Weights of a small mixture-of-experts language model, trained from scratch on English Wikipedia.
Experts: 256 experts in each of 10 layers, 96 GeGLU neurons an expert.
Below are experts of layer 6 (counted from 0) of a mixture-of-experts language model. Rows are named router (the router's row for the expert), gate (a neuron's input weights, with its number), up (a neuron's input weights, with its number) and show model dimensions 256-319. Each number is 128 + 24 x the weight over its row's rms, rounded and kept within 0 to 255. Numbers have three digits each.
Before each expert's rows: a language model's description of what the expert responds to; "mostly gets" lists some tokens that are sent to it at least half of the time. This comes from a sample of Wikipedia text that the model never trained on.

# expert 41
It responds to: Regnal numerals and linking words in noble or royal names, such as Alexander II, Richard of Cornwall, Atyusz the Great.
mostly gets: "de ", "William ", "V"
router:157132101096145130129107162144123122121129105129118163145122146150173115113111119119101112138175124161113152123180165131116098146139156140108133137111152147146124117110122165134140139193113117
gate0:118114126143122152144143103167144120126121124154141143131134153134133115106107091124119073148126120145172101146157189113092091118134122099130086134146125106114138212106142150140151113131142131
up0:128143106108123135161126141142139126125152155096163182108104118111100150130113088099124096129125123107136147144116155118134139095121160157141114120148119115097139111164132111120131153106129146
gate1:143136151119122134153117169123139128102135139191132120102148149124117126153133114133124119123162136131135109174186159119138146100088115139139118119110124112156103118126137120156136122145088122
up1:148137087155134146133106139130107149131154143134151123152152118131106107102175097161143073112122114132119156114099134162073129144130120107124149155102134159139100142173102137149122124142122132
gate2:165119103095116168098081134125126129083132085125115171122104158115100166136119087120085107115149151148075135133167086132156084146129100159126136134141152114147077121121142149148124147122134110
up2:129165141112146099125103113205148108137110124079132091102155146138121122112133114147136156142134145122161086132129163111148147126137144121101136146109138127134130127147158140133087143130127123
gate3:085131161105125143122127113142132113121162174122171153152138089118159124154094083108155093129127107149139119138109120117150121119134127138130152146101149152120125104083121112144114125112126114
up3:122156088140150152153188123129113127129153136144155137144099154156158149146140202121130137166133130181152117150157168156134086112124106130164155171107111098128140145126193088122092151103112126
gate4:110160127104130134138159146150108087187143148162114149107145148124120101164151134129170078118107156124113144130143138104119153115138144114126140085124109139132133122121120135115110168145145158
up4:102102124166140142172060152129144117156143147137146119110162103174144129147103114161122101085123142107122136140133149107104155134127135114147118093148127146149130106140075149098169153148098144
gate5:102155138166089147117141165124104142153141111139150128150148165142130179132085142108164144097094141121092126108105123128105121148141104101131156111136159100136145099124125136143124170139141101
up5:149110113145142121094139143155159131115106093116135131124127125105117102176110126128137102108099121169115100127157121150126109124137106132116105125098105078142144160110124145097117146132123148
gate6:140087141082094133124115119142100122112126107103106101133108119126164129116139134150128134115124140153086172114120143144096132118126108123095139125138086164133113122083115166081134129105132094
up6:104143121170134150124086117115143095152069149172145126117175099113135134093134123096153149121160165126142135154126136128150123114137197109140095114120122154099120157124113093155159118130099160
gate7:140121138159090135104123101102093134142139128154109137132111105111108158104160121149143149134123125126123137180081137210111125130124124138123157124098159138130125145142090160119119112117127154
up7:181107143135075117119126105143150079127186133106104143104127103140132149116134152130156127155119126135095144123123108129107125120108133080145162165110145143113136125173130154103138142125126172
gate8:085114133111100113133117118146117109142138154115173149119159121065116132146118123126140113164123164145127174139128132168124127107070136127118142077139136142116108155173119129126154135141129101
up8:146137116159147177088115129126145138064105139170121132111116147102123131135127084125083155099131129175124144086108084102123187134122148090139138124115178146118122132155108141159120154083094162
gate9:114119096118141142172138084151135153129109140148120162109110159136147127138126130135112144112096137100146122097121142138092146095107196157121119144098133135159111139116156099124138112119115138
up9:116112118102137142172188094161126164131128097105141122120136128178079141168135107088162152131170126106138068124139119122115109094136122140166134111166117160114121133123140108124140121132182129
gate10:123110123130122116135092124138085152116093104131145178155155156115119147134181144128156095118171115115112125119126129150113152133141127122154117115144162156162148111129143133135156108079110116
up10:122074144104137095103152148151147148124131130160143146130115098126098103152124115102166177146150123093149126151117108079120136115132143156133067137146116124119086115128169097122128128148132123
gate11:148110099108159157113131135116132121164146141131157113130136106146149133123094113113135111087155120136067126142133096151195089111086135142120103107112110155150137082126104184133142141160109127
up11:116112104131150125108088182131168117163092118190105162124115147169170124112130079130137136094134138136115138108125169164102135127099103111130127145091125143140175115122158129123129110129132095
gate12:153157157114122086113156119139069103185161122127185167155094128063109129147114120126121114125127114125137162124108088133148110167133158102160155150102117118109120128132106162130119126182133114
up12:138112114136127117116091096104144124065140116162132153128117200145106141182140140106136141129121162158116132187135168142108129108119144163139156125160132145097142092147124097156122104055101141
gate13:135126119105141141143141152180125134125145157138114159107107122102136091133112161090142124141108094133140165128136106128121127128157109147074134142146099132120114156123132108152078094138149105
up13:129087124134125110095123110141110107098119097149127116126097101130142123150120109100130120138136141097142150083118089125151090108132126170097131132115132144152131116129112137132147167143119120
gate14:107150098136130077115121127155137123173122146089099119094165113124139150175081133076092116148102136148135119144149083130133137140102153111142136173153136119112124129107098147165104142087133137
up14:103136129096149179138149147074111137144081118108133132133128139126134072123136110113131112161100128129119143118075103138120108108120113112155117108115117121116127119152064075106169144134109128
gate15:147116140124156144121095102140089099122111117125141139126122140121124132105149112135162141111099128103067107088125128136136138104153121130113152097130104104126173131120139122112153091142087149
up15:174106126148144122154098144139104141104119178136130106110181124130126122086099131128127160146159137101076176097119133122145145116073098137140088146124113160118128127148113125136146142130125123
gate16:128173126098116110133101122135134132134122136111130151108119129113142097089096099104116094165152110121091102151126161139093108142173107136151128137171133140088098137136120164114101117142136128
up16:145080106124139119129117136170219144102177126120174120138088092125166156139131112101148106114096133136132104163116088168109138100088137130072156141152068144120124124124123108188109081166148106
gate17:105164119134136127119117130164168094145128134135117116126162102131130121134092125155136099134147165122134106127101085117147141129137157118145115138137130117145110107112088141118145106179119130
up17:107107140105115135137121152117109110164128143118177092126137118117125144106115138144091139116159182139075101145116133136115168140150145130154168134126147132139131164122124136089141145142122129
gate18:132120124158145137153120127172114121152173110102101117139096112146135127116123122159104108132153096128146150140139137095128154153131125128102136144179122117136152132131176146131107178176149120
up18:168136122119150151151154119123097123143084176119137144127106093115117133143122152128137121109122129124104118137149101132132114179116056081117153127096088069147132145111137113123133148091130121
gate19:167126099116087126102141090163093129115150167135139087133121122115141132123134145080131150113123145137111114137094101103147136144079137119109149155159174129147132136108127166109157070134125147
up19:167152123111145122209113164112130170102101100124118149146120127128148101114117148157126130144137141155161098126167134174170148123156118162140104138100127091124171128123123135153156108147142110
gate20:158111106146147151104136166154085101112140137126119166131149157124137114108121099119130141120158131090140142123115111146102141117155100137111150100164147127179160169112104146119142184155130102
up20:089174107179107124131113102103119133177146158179128106114134141162099158150058144165123161124120125127127092167119135107136091151117162101135163161089114123108122118143134138121088117108155157
gate21:132205170142071149132133097125104115112099133156091148134112183118073149076127199102134096133115061084113122135159150122139103149122118138149107149125153170142125127107141127140139111123121133
up21:112166116178056115144152119129114130057099146117123157132154126105104123147107150145121150158129136088110151154193122111105131121169084122132110150154129120097122126116150133140157120080126142
gate22:128119132121096126130140135109097147142132119116132154177151123145203157153098171138135110124176127129122168165132136160165162140093102123141109119108108133145137146116155111147154171117095135
up22:129125152139116128104121115137159121108112122160129140110156124069098132155125147109127153150160141154136153104133138128129161122145118105142132111178153150138096119162125149185121126108176119
gate23:139111144119154144121124143126152113140137146108096125151125114106108187123118145162121129123154135104142086128100147117114086131104135131125186146107104170154139145198127167168120123120087130
up23:107094153159138141128108101118127136142073114082131149125086136087101103142150101124089166139132134091147101123128080145119153114094158128112118133139123118119119135108137121110147123120113122
gate24:119140155118166153109130116154124156119171129131133116108160107112110147134152115140111107130128132142122126148122181130138088152147117154131114103150143118143132120127088111143127111155113134
up24:156108135148091127139151151187123146141145115144140113163169068167127106123111130117122155130084122144127143127116154138154115149138132145122157145058128086130145112138109125096136142167100119
gate25:129106101139163092153142157156172125131098150136112122166136097110137121115112118146161131113131140145115129173146127076118146170162118069091116158120133095110117151156108107129141147142124133
up25:092133157136112112128134163126100155141114106117104140127127152107113097117127135128136136135115120153131173111091165139134149132133190132085130139126129139123137127148138110118165130138119173
gate26:153138149122126136104164110147138121137132114149129153153095114157134107063128155159102123129125109073124124149137111125089146154148102109139113137107151099098104136123089128180121197117152098
up26:135096155122085130140147167114126162147142129110062134124126163082156160145118084104141126150141147157148136101129131106109135117108107162124144117166126083130107118104143093129138105094096101
gate27:147131106092078124140106139127132104104132110114127125141164130139110140093121155115117126140139171192137161140105114120145130072152131156085129155142117167121125152133140102127128129106060104
up27:125125135116104120159127135106119140138122135140150137151124116150122105112157146133090142113122111164143129135116127083163118135117113150151126148138081143140102104119149096149106134131159106
gate28:153123149100156144108090126126123076134175121134138115118118114125117116113149127154144119122143061100087110116112095144155127169144132139126069148122149114156108129114122134180148142137094160
up28:130126147145115113121146133120115160139158105072112140126160133115093092165161118085082164111166156139136135113157112119148147123119100118105168088129117111083168133175165113088097180118146076
gate29:108090112074128127141177162142123144104167132165120115174085143095180125137125136137156158151108090119137128094140129128132097103150110133115108137153099122194143112079134110146162125152138143
up29:112119141127156128122138122162112140149081146119146146120092115129077088134130155140125105105119173147130093184121143126093156146085097172156139134093136144116103109151077129099141134144141152
gate30:116130140143120141108133128147121109137121128132137127150164141129115124169132139141149101106169106146156121144151099129148109163146189135150167124161136158160110135139166149140146120085110138
up30:101165087151095076111130122162126141094152123126117161137113188132143150128147125146119135102093163115147100153134141100128131126111155096144121134138135184151094159131128102098123129125133145
gate31:091086129163118121153159167122152129117099123156114118131161133141147158147157155159152159153130128119171181104127094129080145158154139122146164098137160132162125097096081121106111111130130123
up31:150140118084124142066137147057127114094131091118089125136131123096138133089127122130160136146129155138129123141121136153145115111108080094114094103107166136090127135154194118118143124122092108
gate32:144138138115135158157126137128122153079118118110129136125107080111089144134166119150156100123130111128121105140139126152129159109080091153116152142117105139129111114144136132150118138135120125
up32:110147139131109116142106133142124128097168138105123157078107104058144133136202073110155150130111122134170154137144117138120153112106108151121160128155120158204127176118106121137094108151131087
gate33:088152126153089135102104084152134121138144095114149142142117129114134094120097110099129149123134122103156127110139144099117128129139126123083140138117133155187115151080149109136107147165108136
up33:140113117109115135152132128143125158162169112132123123133114134116105061139122122120125165148182147117096108112149155159113124120117100134119158110124090098135135144107148120128116191108103120
gate34:122124150144128132117114126101169115143145123192093135124119146119108122127124142142091119161116163119150104155139127101128121107115096173123145169131144146095104141095123110111128098140139103
up34:122139092120125129121121126100096184184110075137117122164123138182102125080081134134159094132169128116109110107156105126143136140134155131147129114158092141109144108156153101135129122089125125
gate35:126127134112144142144095177126099113164147084119134097139152108141153126095124139113131123087146098122107160125130149147102082149129178109121097117097120152198108129098098139089125109171120096
up35:125123143117150131116111138110101137114153089083160147143131051089139109136163167128092138128123118135104135140156127156115071095098118139142078115127118132159145113110141146121125112117109120
gate36:077085107163116149087144102138162147186096138123100119151154100111127116092123156173147098130178097111130123132094133077156106114087180126093137130165140137134136162127123129102117121115132122
up36:147122054110086134139153148095119137104126156169133143120148102141130161139089137097112138100095174146137151139107153144102158104155127163140127093128114090133140111137131135070098134124148133
gate37:128103175130122144127126136141107162117145157125122119133143139106124122099124152116144096098118124081090114114158120118157118143110097147093122124126107109127114135155178117124135091149146136
up37:133158112121115159123148106112173135099158127118106108113083103140119123120125132136124118138122139114137093145179132132121109088121148124139113143126122092140129076120152114161113075135117116
gate38:171107127137163112151124136140127134112162118115105168127132100136149148130119100134147153152163118119096132152107089106121164123144137140110119157102126121159175114138083128172160138194123129
up38:124119136156089121108144147129114134127114091166105149126113164133083086162171129115128160098139138151127128130099100094168147167138101104102171078132122115183122098078105081139135104121127135
gate39:145161148129142125131118167133148143171154089100109134136148109161138174113122167109148098114103118127090147095134139095150123157154100120103115189133160173128116139137140102116130108127128132
up39:089134165126149117142115139127151163186145121112130114077126128134123105118126165145127109125068153148075121133094137124136147141155155105159101144117102128122140069120111142129100116082079106
gate40:161076117114110106133141068121101176102096135140139101105132165124111116123134104122143130107092156110143150112133154166119113156176111110079118131128166116081115086090174151153099102100107102
up40:136119133197120170128101161096115107152156125109145145160142119131130124136132155126142116152100107134139112178173158129141142133067122156196125096116091147135117169134140142117105129143147117
gate41:131129125131140127124098117168130104184129154106152142134136147088115097111160151099100112147115109135123109169118106118143126116129070129153149138094156132107144133139146114148123087117139103
up41:160132119132165127134123099140080111040121132100105125097132125101139115117158106114133105132108138145109108157113082124161173118197099106120106132131173116169123126090136141111135145116142122
gate42:070145130152150152137081143118126128081134120128130141134096159127099193143138130129133105163141090076158106137076148136132110112131082131057139129130121167165144109092117127147127148140152135
up42:062137113130109129149096130149131140149108151114102103106118136130113130144124155103158136082113124152182077104124145154110125105157173183123107123166096115119159083112098123107127089136172128
gate43:174163154139128132118108151165116122123074132143135122129131102105088130130144109099145132129139101119161126123096100100077119169138136140110114135161139158155105159110128149122128098114120138
up43:119161108105076097111132122162149111120123121122082103140092139117138124147124104124126118153077128158169124158141121105148142098169104122102132097109123078081136133165172122126085125112149139
gate44:158136121075096085147127158131148101116148130105091147145164123145113140137163132186096074124159127170155119155155145147120110153136176134125133136066184156124148125099156117142133150149126132
up44:155103139104136104126121184130105108122139102139173141136133119132130120124081084128139154164130096092099136123132100123153131139130189134158153147138153163143077113122082111149173107130136125
gate45:106155135044137126110154144144157096155126110130129116141168133122117124104162111138115120137141115104110126117140144139106108145125164168136192160094126159112137108124173123141131108146127072
up45:088130126095113108121143079095126102097107172135113117092150109118153120095106140148128167120148118163138108149137154120115172141156121119152141159119160143136124144105185104115133147132147183
gate46:130125137136145143081083158158135130150075129142123119106126107137138111088124096164119142102130133126146100128139113127131096111148133122100138126113135129150160143133121127107157118132126088
up46:133110100119144105103133090130114119138122146134156119150081132086111141147144138123129159096129153072110090143141129110140139121152150154117116086126133119113153139095121142119142104148138137
gate47:144135069108173131149129150138142128124158113127154121109145152131098093134113122148145092099138116153115171138133108120131123143120140140150176118114140143137118153126088152142148161115110132
up47:111108101145146130115107127158148145109131141119110095176131160110140172096105163074131135132091151138090142098119153096113117143145144137135099124112125118159154107143129142090130151111134156
gate48:120155085106187131059100129128145144168120139136117142107132153156127131104121155129096132095182143112157118096126142111132110124121175152088117150119088157139156130121136100155151111114147148
up48:120116115105122128128078125122094115112136112155141130128163118140149139151102177127145124131143150130168161110092156096118105117080133150099117156150102096144162104127123156105103137158113145
gate49:074135114077113114181125143108137140070096163122046151094127131133164106089139100157092147140122137138136128072155137130119150151131157131144165111126115135118143099130103131108153105156160135
up49:134163111108128116096127132085157094144125095130140157166084111145111128100113121117155108115126135139128156164096119096142129117134105130085125108127143133112134132095127110132118105117135110
gate50:135116101133163182114105123090120129138136144166208107133088129146095156130137160130161100125119113159111167135151116127122104129127096112097112142083098168116101149175103094124105159161139137
up50:115133126108180090133114124140136110136137139095094206102170136126143131109121088178106128171137115120155120143146118124131136136081190173129132135094163102135120141186126135084100097135100046
gate51:135103109097134096199174136116138183091123131133117124114116143133149130153085106124149154129133072171140137087138151121166118119085118118104090146103125120181111129140133141091118089164117166
up51:098117155148097137119084110137147122166136133147149133105123100142093131114155131154120113145138128143090139137156137154109114136078143142115117175142107156106095125166113139113120135135119133
gate52:157145105093166115107087128165108160124126164137127121104120138135161110133094101107115094118124143139125139143141133089179126127144146117082128147111078143131111154101135148137149112146104110
up52:110147114104107138144106104170142128146140154073115141103092120124112093141159124126123174136113106119140135131114121135122123162101122096130104149111158127144158187206123136083138091148166143
gate53:149136145130161126155130151133130117073132128128133157112124106093145126120074119134121085109133139116131122179111113142194123110147124147123127137122166134127153100163138134140105134079138134
up53:134147109153111112062105124158122106144154163167150126107136129132153137102153136117135133134117132153121109136126156124107117145126103088147168057147106137125145097089131138096127141120135113
gate54:096130181131144158109184129137121152117119131108188169156128152128191092161106127129136158133117162146173104102160095127150152095138126165160124136184124119171137145104162134115117127160124133
up54:121117143124150142125157122086120130114111121130131129115152148111115113157124140147145100159102109137146132144166122107137133157103133155128104144134117116153112121103104127154138166119147120
gate55:131101130102179098153144180142114055149134151135113122111073158132137174124103134178100154120170165113151142132145139114146121135143140152150147114137081157114066098111134170148096156118146190
up55:139134128142124142155140108160100134146136122122126123140113122138135153096101123139125128065097136128153145126118146133162105213127083177106122148065122105097140104119151137125138125099133147
gate56:150188120134152123160119143111113097147160095108148098135148121110138135120140140102122133143142106135180141173147186097117125144127102124059126132127117139107132146118116144123109101161126117
up56:075072144118112133105122129143164154131091119135100115126122114151127100134121129129121130082106118135087092155080137159106103128120121109158114107124141147163082095167143150162100117085118153
gate57:098126134090130094113111161138130143149114138090158117131112117158114118084154122126145100077158125106153132095118118151127115121161168120092128181134084099101142128101104108067155132120163097
up57:154097115113156152150138153157125111157139150149160097135165141118112155116144130148147110112124153118145161100156146095096150140132063168153135174148104107105091150138071130112130112107102066
gate58:080139126159111154160106116119130136106114146136124148132075130105129127136160110126112112105076099069063132146119147174155120171116118133136140133132152135124147126092154151109129116157125133
up58:130156131139111085111114171071167131131141115038128126092168093091159158106116116147134115127184132159172159122136111114146127123126134127110144149146127142146118159158102122143123161087108204
gate59:105131082127155129169121138167100113134121101154133122086147102121142143135132146142143123103125138133179098120098121108186118156138142147137157165146088108158130130136133141093100130161092124
up59:158161117106141108155138081125154080145119132140095086175108101123099134117138136166152082121107111151125105106108139161139111139156118082117139164086124143114139132089115111134137113112077140
gate60:169109079163157117137110114166108117148177159116099137136158133136110127121122157046139134141116132149165100082133113108168133149096076112089105131132111129131156109079135147170134113143178121
up60:108126096095133173127142154129139094117132125172107128166112138125129124128115111179131134150131123118105126143101159162130116112149161147119138145163130150151105143133108116124106127135145142
gate61:134149130106122137168097106162112150145141105114127159095119153117151124096104159098122131101105157132151157113124175110089115148124135107143145155103156123125104118136148082140142094107114124
up61:130102096106136139105131150103131135106125150214144089159160084104112124168144136169113126172103138126115127103104127107135158112119092125109164106148113127140121135114113112097123163106124132
gate62:109133140106112128110081148106111141122151101134096170141119132117130122144132081069110111083155133133123153117131127155141077152111135132100120144124107123140143145155147152150158157083108076
up62:165141135097141147112111144095092132134145101131103135128121133140147124131130108135133114129124180144127130097133100141110109146126161137140158135118130162165144134090095122145108151127140091
gate63:141154117160142107123122103139127113150137142097167144139144109138069155153125127088127141069142092114112152141132105113151129118095140121117104163123136149136147105136151147109171131108140141
up63:154129114113117108127151100103137132113126162122085099141109115116158194087114132107127098132092120173144130124114129159106137131145135113102097133149170114109102171129109137120119122154150117
gate64:122157117156113121162084131128119131118107123144130127125125142172133136084132109156094102132152156121099100172102087137122112123155097157116134139121160150095110141153127143157125075142092091
up64:121146158134093139174099125163120134085146121154106144105165151177150125102119163160154137138107138137138097129113126134125123090149125146137178121098124120153138118102164167153116116114133144
gate65:159106162100140140096151122121108093105121186126115117092064152142126104077098153143106116086122135094099104120164160123164113144100114110093101121047139129119097112132173151149113126168138161
up65:117153156116163119136108139113121129123156176116128111138116142149148111134141135147119120137146128110089127152159106114161118108163139087085112142162151102114135107221156151148149110106119140
gate66:110133142162099111138127157137142126083099109111121143136142121095167152121177134151118086132104167147155110128164160154113136154115131111128160114105105155142103147108147103113174150121144156
up66:131103131090141140102156144116119128140112113118126175130149104125109161136128094165120119104073153149137107157147145189130191138130125094127118140147201147097106161126139095154153100116102145
gate67:096150111123104130126135148151130093126156118090124127117128166146121189142126139130139132127162111154120101133098135114094141134143125136127140200128090142114102149119111109104145131168111125
up67:136138137110143126147079175123133168108149125126128139088134120089114120078122165118136140099158087131065121133135139179112148148108126106120138144143060127111087132125055153108120113130140085
gate68:113159127171116071137147151126102120133138094144120135120152117135126168082147093134103113132172103178133095152119098104155116133148132152135112129123105109119144147131083119133149106165115156
up68:136139106099146132130134105140172116143163103152114122115091177135120122106154138101110115082135130153126131083104097138113131119140087111119139120119103119099126103126101091110137146137148163
gate69:097073118158136130140116108151152107087146149165119116091148104156090082081132139156092158178111152124141141178119148131123139125119140140158124141168135167095134115135116135110126108127159176
up69:159135128106095118110139143145161110117208118140101153167124128132162091130137128108134118156122123141136090115118122121155138090072105113111181127155143167107119118137156102092080102129113158
gate70:164094148104137119129148161122089121125086124170134125099133121133143092149126135133115096146190128145140116124161113169130138128140109151122113102150102130132113111117130123107136168109103143
up70:139113141149116099158130102151165160146132129143136109108126207127126096134123107168140151121151147145126130143117135128136078118145182106136113132151072137123113156120134099100159158132152118
gate71:125159125122076146132129156165131152076130114133119139122163118158108112194126143086130122144117134126140123112163135179134143174107129102132111144114111110134093141098167111130121114107144110
up71:109142145090111112119131103123122110107119099152099150153124166100139110135136120079127119147124154099130131109177121135121134121137089129128117098110173138138123144151140182131089094124181114
gate72:150144181124114110119167108107134124129114113146128150143173188109127124079124126129128122117154167114075132095130148139100112151147152136118097154127105171076141212146117139090110188155129109
up72:155122115144121082121099142152148139133121120124138137149092085160087143155143137184117124098049149167080169116129133165149128169111141134114083118140134125125170147111127128119146125099146138
gate73:122121167103139133093131068133087111119125125113120120118130141116126093110094122094137115114130166140069170136150117134131164136158122147131158137118115109151158116128163162115103143137151092
up73:143131131133115155106136106119116147112145160126138127117103153122127123125137140100119132139115096158086170173160121100131135096148180145136111090144104149100187121149129162137128140162149120
gate74:127185122088146145111127145078129154069127144124148102131130155109144167094147102091096094091128151125109122154139114113130137166125141113126136151120124097140105095148104135166090179073131131
up74:090116104145091173112143156124157118143108127108109107126151144139127162138103114147178094083139136159095188158130096106128146115171150121089131131122162168103100101146110158118115143113163115
gate75:088086090159113159140136134141125094111110118186103092144138173144119086156153126113134138132135110090147118169157145187143110155093132090123128115180116150156108157096108120159120096121135189
up75:089130067120125129137149133156135116128149135103164109132164196114154127141134139067096117145115128146142173127136107160159120157086103133131154183154138158121138097138139131151133090171109184
gate76:119129147145111099169115142181120161116157137125125144110153144127147163124160118107110143130117147104152139124156109162093126162110104121115175075152131099175153133140110126143103134104114166
up76:147138141127156183103167093109113128144093132140134147140110157180085115117134060125133108137144119125134138105128117127142163127143146137096105128165096091114137097110142148144131110139138109
gate77:093140135112139192118106130172132139176072111153136160131141097149124137061141098135146102119096128122137148108128151152083125117163108145143157128153144185130155109100123089110103160129155135
up77:132124097103158162187151143082152128096117149179133117131102140124130147105165133134121093141116141086127108129144138118092121131132131137167159096132128085135158116148136148119138137060131121
gate78:152075100131101098133116087109091146120144156099140132149169145101134119131134081102143126153131157128155130121130132117130149139135131119120167129145155139165150077123109138118161120092157129
up78:156139153084074116159108145148127183120163176118131107159131086095111127126122124119144133148159074100127162139097137151161099075168134096128153128133164156137136097144113111119134116114144138
gate79:121097116118155135138127131118079105158117103149125161164129157139106126083118132103134121129158156125088149109139134111136138090110102126166098119116157128121134120112139117179097129116133141
up79:121096112161139139122125176142126140116137111103117130134124118125091147106121136133159118119123122093149128161081129121117121130155113130116147122123137125116151159129131112157136159141098132
gate80:140122158133101144131144149149110160115143134157109105152158129099164141133142125122126113127143109172148067116128122111125118104122129143141090155115133163175161122108104173105114159105132130
up80:162110121126128170098114085145116131141131121101140134180147123140102158110126119127154125137113113124104152152134107121143135087126117085109151127137130100124126118137140102136109169103082172
gate81:106133081151099133113102113152150159145146145147043149149191167121130122151137128073090128122132142153124117143154147098103142110152098156148146121105097116142152144115137111144102155109137140
up81:145110162120147168148129158130099186139142122133107145125144160137141134124142131095149105118123136151131119121114132148102105106100112074107103111132131116160096142177156133089149116123129081
gate82:163093124136124116122131156155125133150120141144122137071149136163166126127099124146110100126146069131099161128121160136109077103152093099123140109132099159144136103136142130118108123114143122
up82:139106129098113103122127098144136115153125124103159160140121114167119143129117127100146132112139195121110136081152104126149136127116110139156164143162133129130173155137128087149139115124130159
gate83:113107130093103172139157106111117098131118121165130160098131097108137149133092160156135103140104110148128069131166139163106137137122101091111137095102154139113156100130136133167143110103096166
up83:128140118105130115134125129102140093157163134133120145140116144139144120141132154155137090161153132118106110115168182139124105145100086161132100139134158143132154100119109174131157134131167136
gate84:080154167131118131130104087153138108124152120095168091119080099146121136132115200143131128137105136143139118151136160127135159107117131089164132130132115148120109084149129118125113145160108168
up84:103138131090125133130063103144155118163126132151142196152114152169157116130130109135177114136133126139112131108171141124091144127131189153117147114128132126136115115125150089122141128141117140
gate85:145158132155128122136158095139151109106116145112183117107121140172130094101132110126112124111145147178104087152126105145126101155141150167094115124150148108162077140062122127130158131116088164
up85:136118078128127128118159093143135116097128154124120107135122124149106138136144140083129131139113115122121137097103150113139122122130135103096147111123191134166095133123158128103113093136132131
gate86:159137094104175089134140147139119120128147118141092134123149094190122107123107106158158075121117141125159127152125150125152141126172124138150094112117101164124155125124112121141118134171119130
up86:142157157153107080144117126149095156128166123120126127128186113185148090183138132109157101100102117145119102138135114130114116106169113126121137101135091153110153131121122106149119085108165131
gate87:086076078132141131115105134152131129128104169139105094178110113150154142100171165098154119106205138131102145183159133123136115098110098076118097100134118117132161133085121071147154121107161121
up87:128121095152158145130141104159101118113126101142122110135118122130170153143148138128112142171116123111107122106162107126112143086113171060148119148152116106132133134120119128133133116112139123
gate88:179122121140173094148113149084096144146139102115114133106091137114151129151131144130130107130136094132118134145127092144139106146133148140115120120108063134126110138185115112114124124132099106
up88:142140127102105167121127101143106151106132147096083139151142145098172136161099081126138119105135219128139173106139149119087135132112105159126114143093152078133072101121156142121139130132109133
gate89:177125105102145155113116158111085117130083149140167133097121144149152116135129127111150072089144106120103151101109109094102098130106100143097159169103111148115158093084120121126107074125151155
up89:122143138116144115150147132118094081151103150100148172137101146121151132109145159108121119147135172165154077183131143089104139095132126133119117113146130099121162131124103122129122121115114088
gate90:150107140103146131148149131115173130119145100135147147132141124110115134119111132143146159114158141108088138111126102105131128093094098146108142127140120149119101120128175181125122162113103106
up90:086140102114119164118107120125098089145124115127071127151106146119157096148103101120129145120088127122108119111126129181120184111133168123191120097150117146096126105119133069136145114165156121
gate91:114106200124149158147128159166145164134123139102125137112151164151114117116118132121077108157113140131127159129130169119144082088156138133118138115120092129108128120113137127122147145117117144
up91:152147110139116116144147133085113115109113108146115157119135112093103077129138129128146133109121138123139109135139136108136122124117086173103144126136137169111088182108145108134130131124098144
gate92:155141176112156100118096158108133165090124107129132114115148160141156115109144134192078201139096066117121150157145102126124122180134153110136090182142146135075086135141116141137134141138154133
up92:144112142142094135149127102120140107136089136151133105107105139136116145122156134142150063119136126133098106142159172150116134098114138150089116104144167101128158109128129120114162128135090099
gate93:088184118120162124124164139129073088128136132117128110071135127112133146117116158159124138123113158112120091138134140120133135119141158110080133141153145077122101145133117132133144135168128132
up93:124149138064201171135132149088103123125162101111144134132108124140108144156126133127133097102150106126155134154136152145106122157145127158091119156148108126156141152136095127119106131105150128
gate94:116148130115112147144129125106114106114147123130137120120101148127116171163125103110150099104143133117176139135122102117109155166140052080146088131135120133149150065119118129148127117149121153
up94:112111141087122098133149146146166172157133139151121087087117123106134145105146097148133117132114066116109083150064123143158108106195119145098149111147068100138074156149111102127128155124125130
gate95:132136140114141155102110172105119100104188086112135139132093130136129137161159076150137111139156147113157127152144145134141094143092152141119133143141131124120113170114128111119114116077116117
up95:132127144135144143119122136148109106156134159108106192105141111066119123121137128131171134156113153128120084132133132140139131139147132104117116086183161133136114101152135142153183139137147103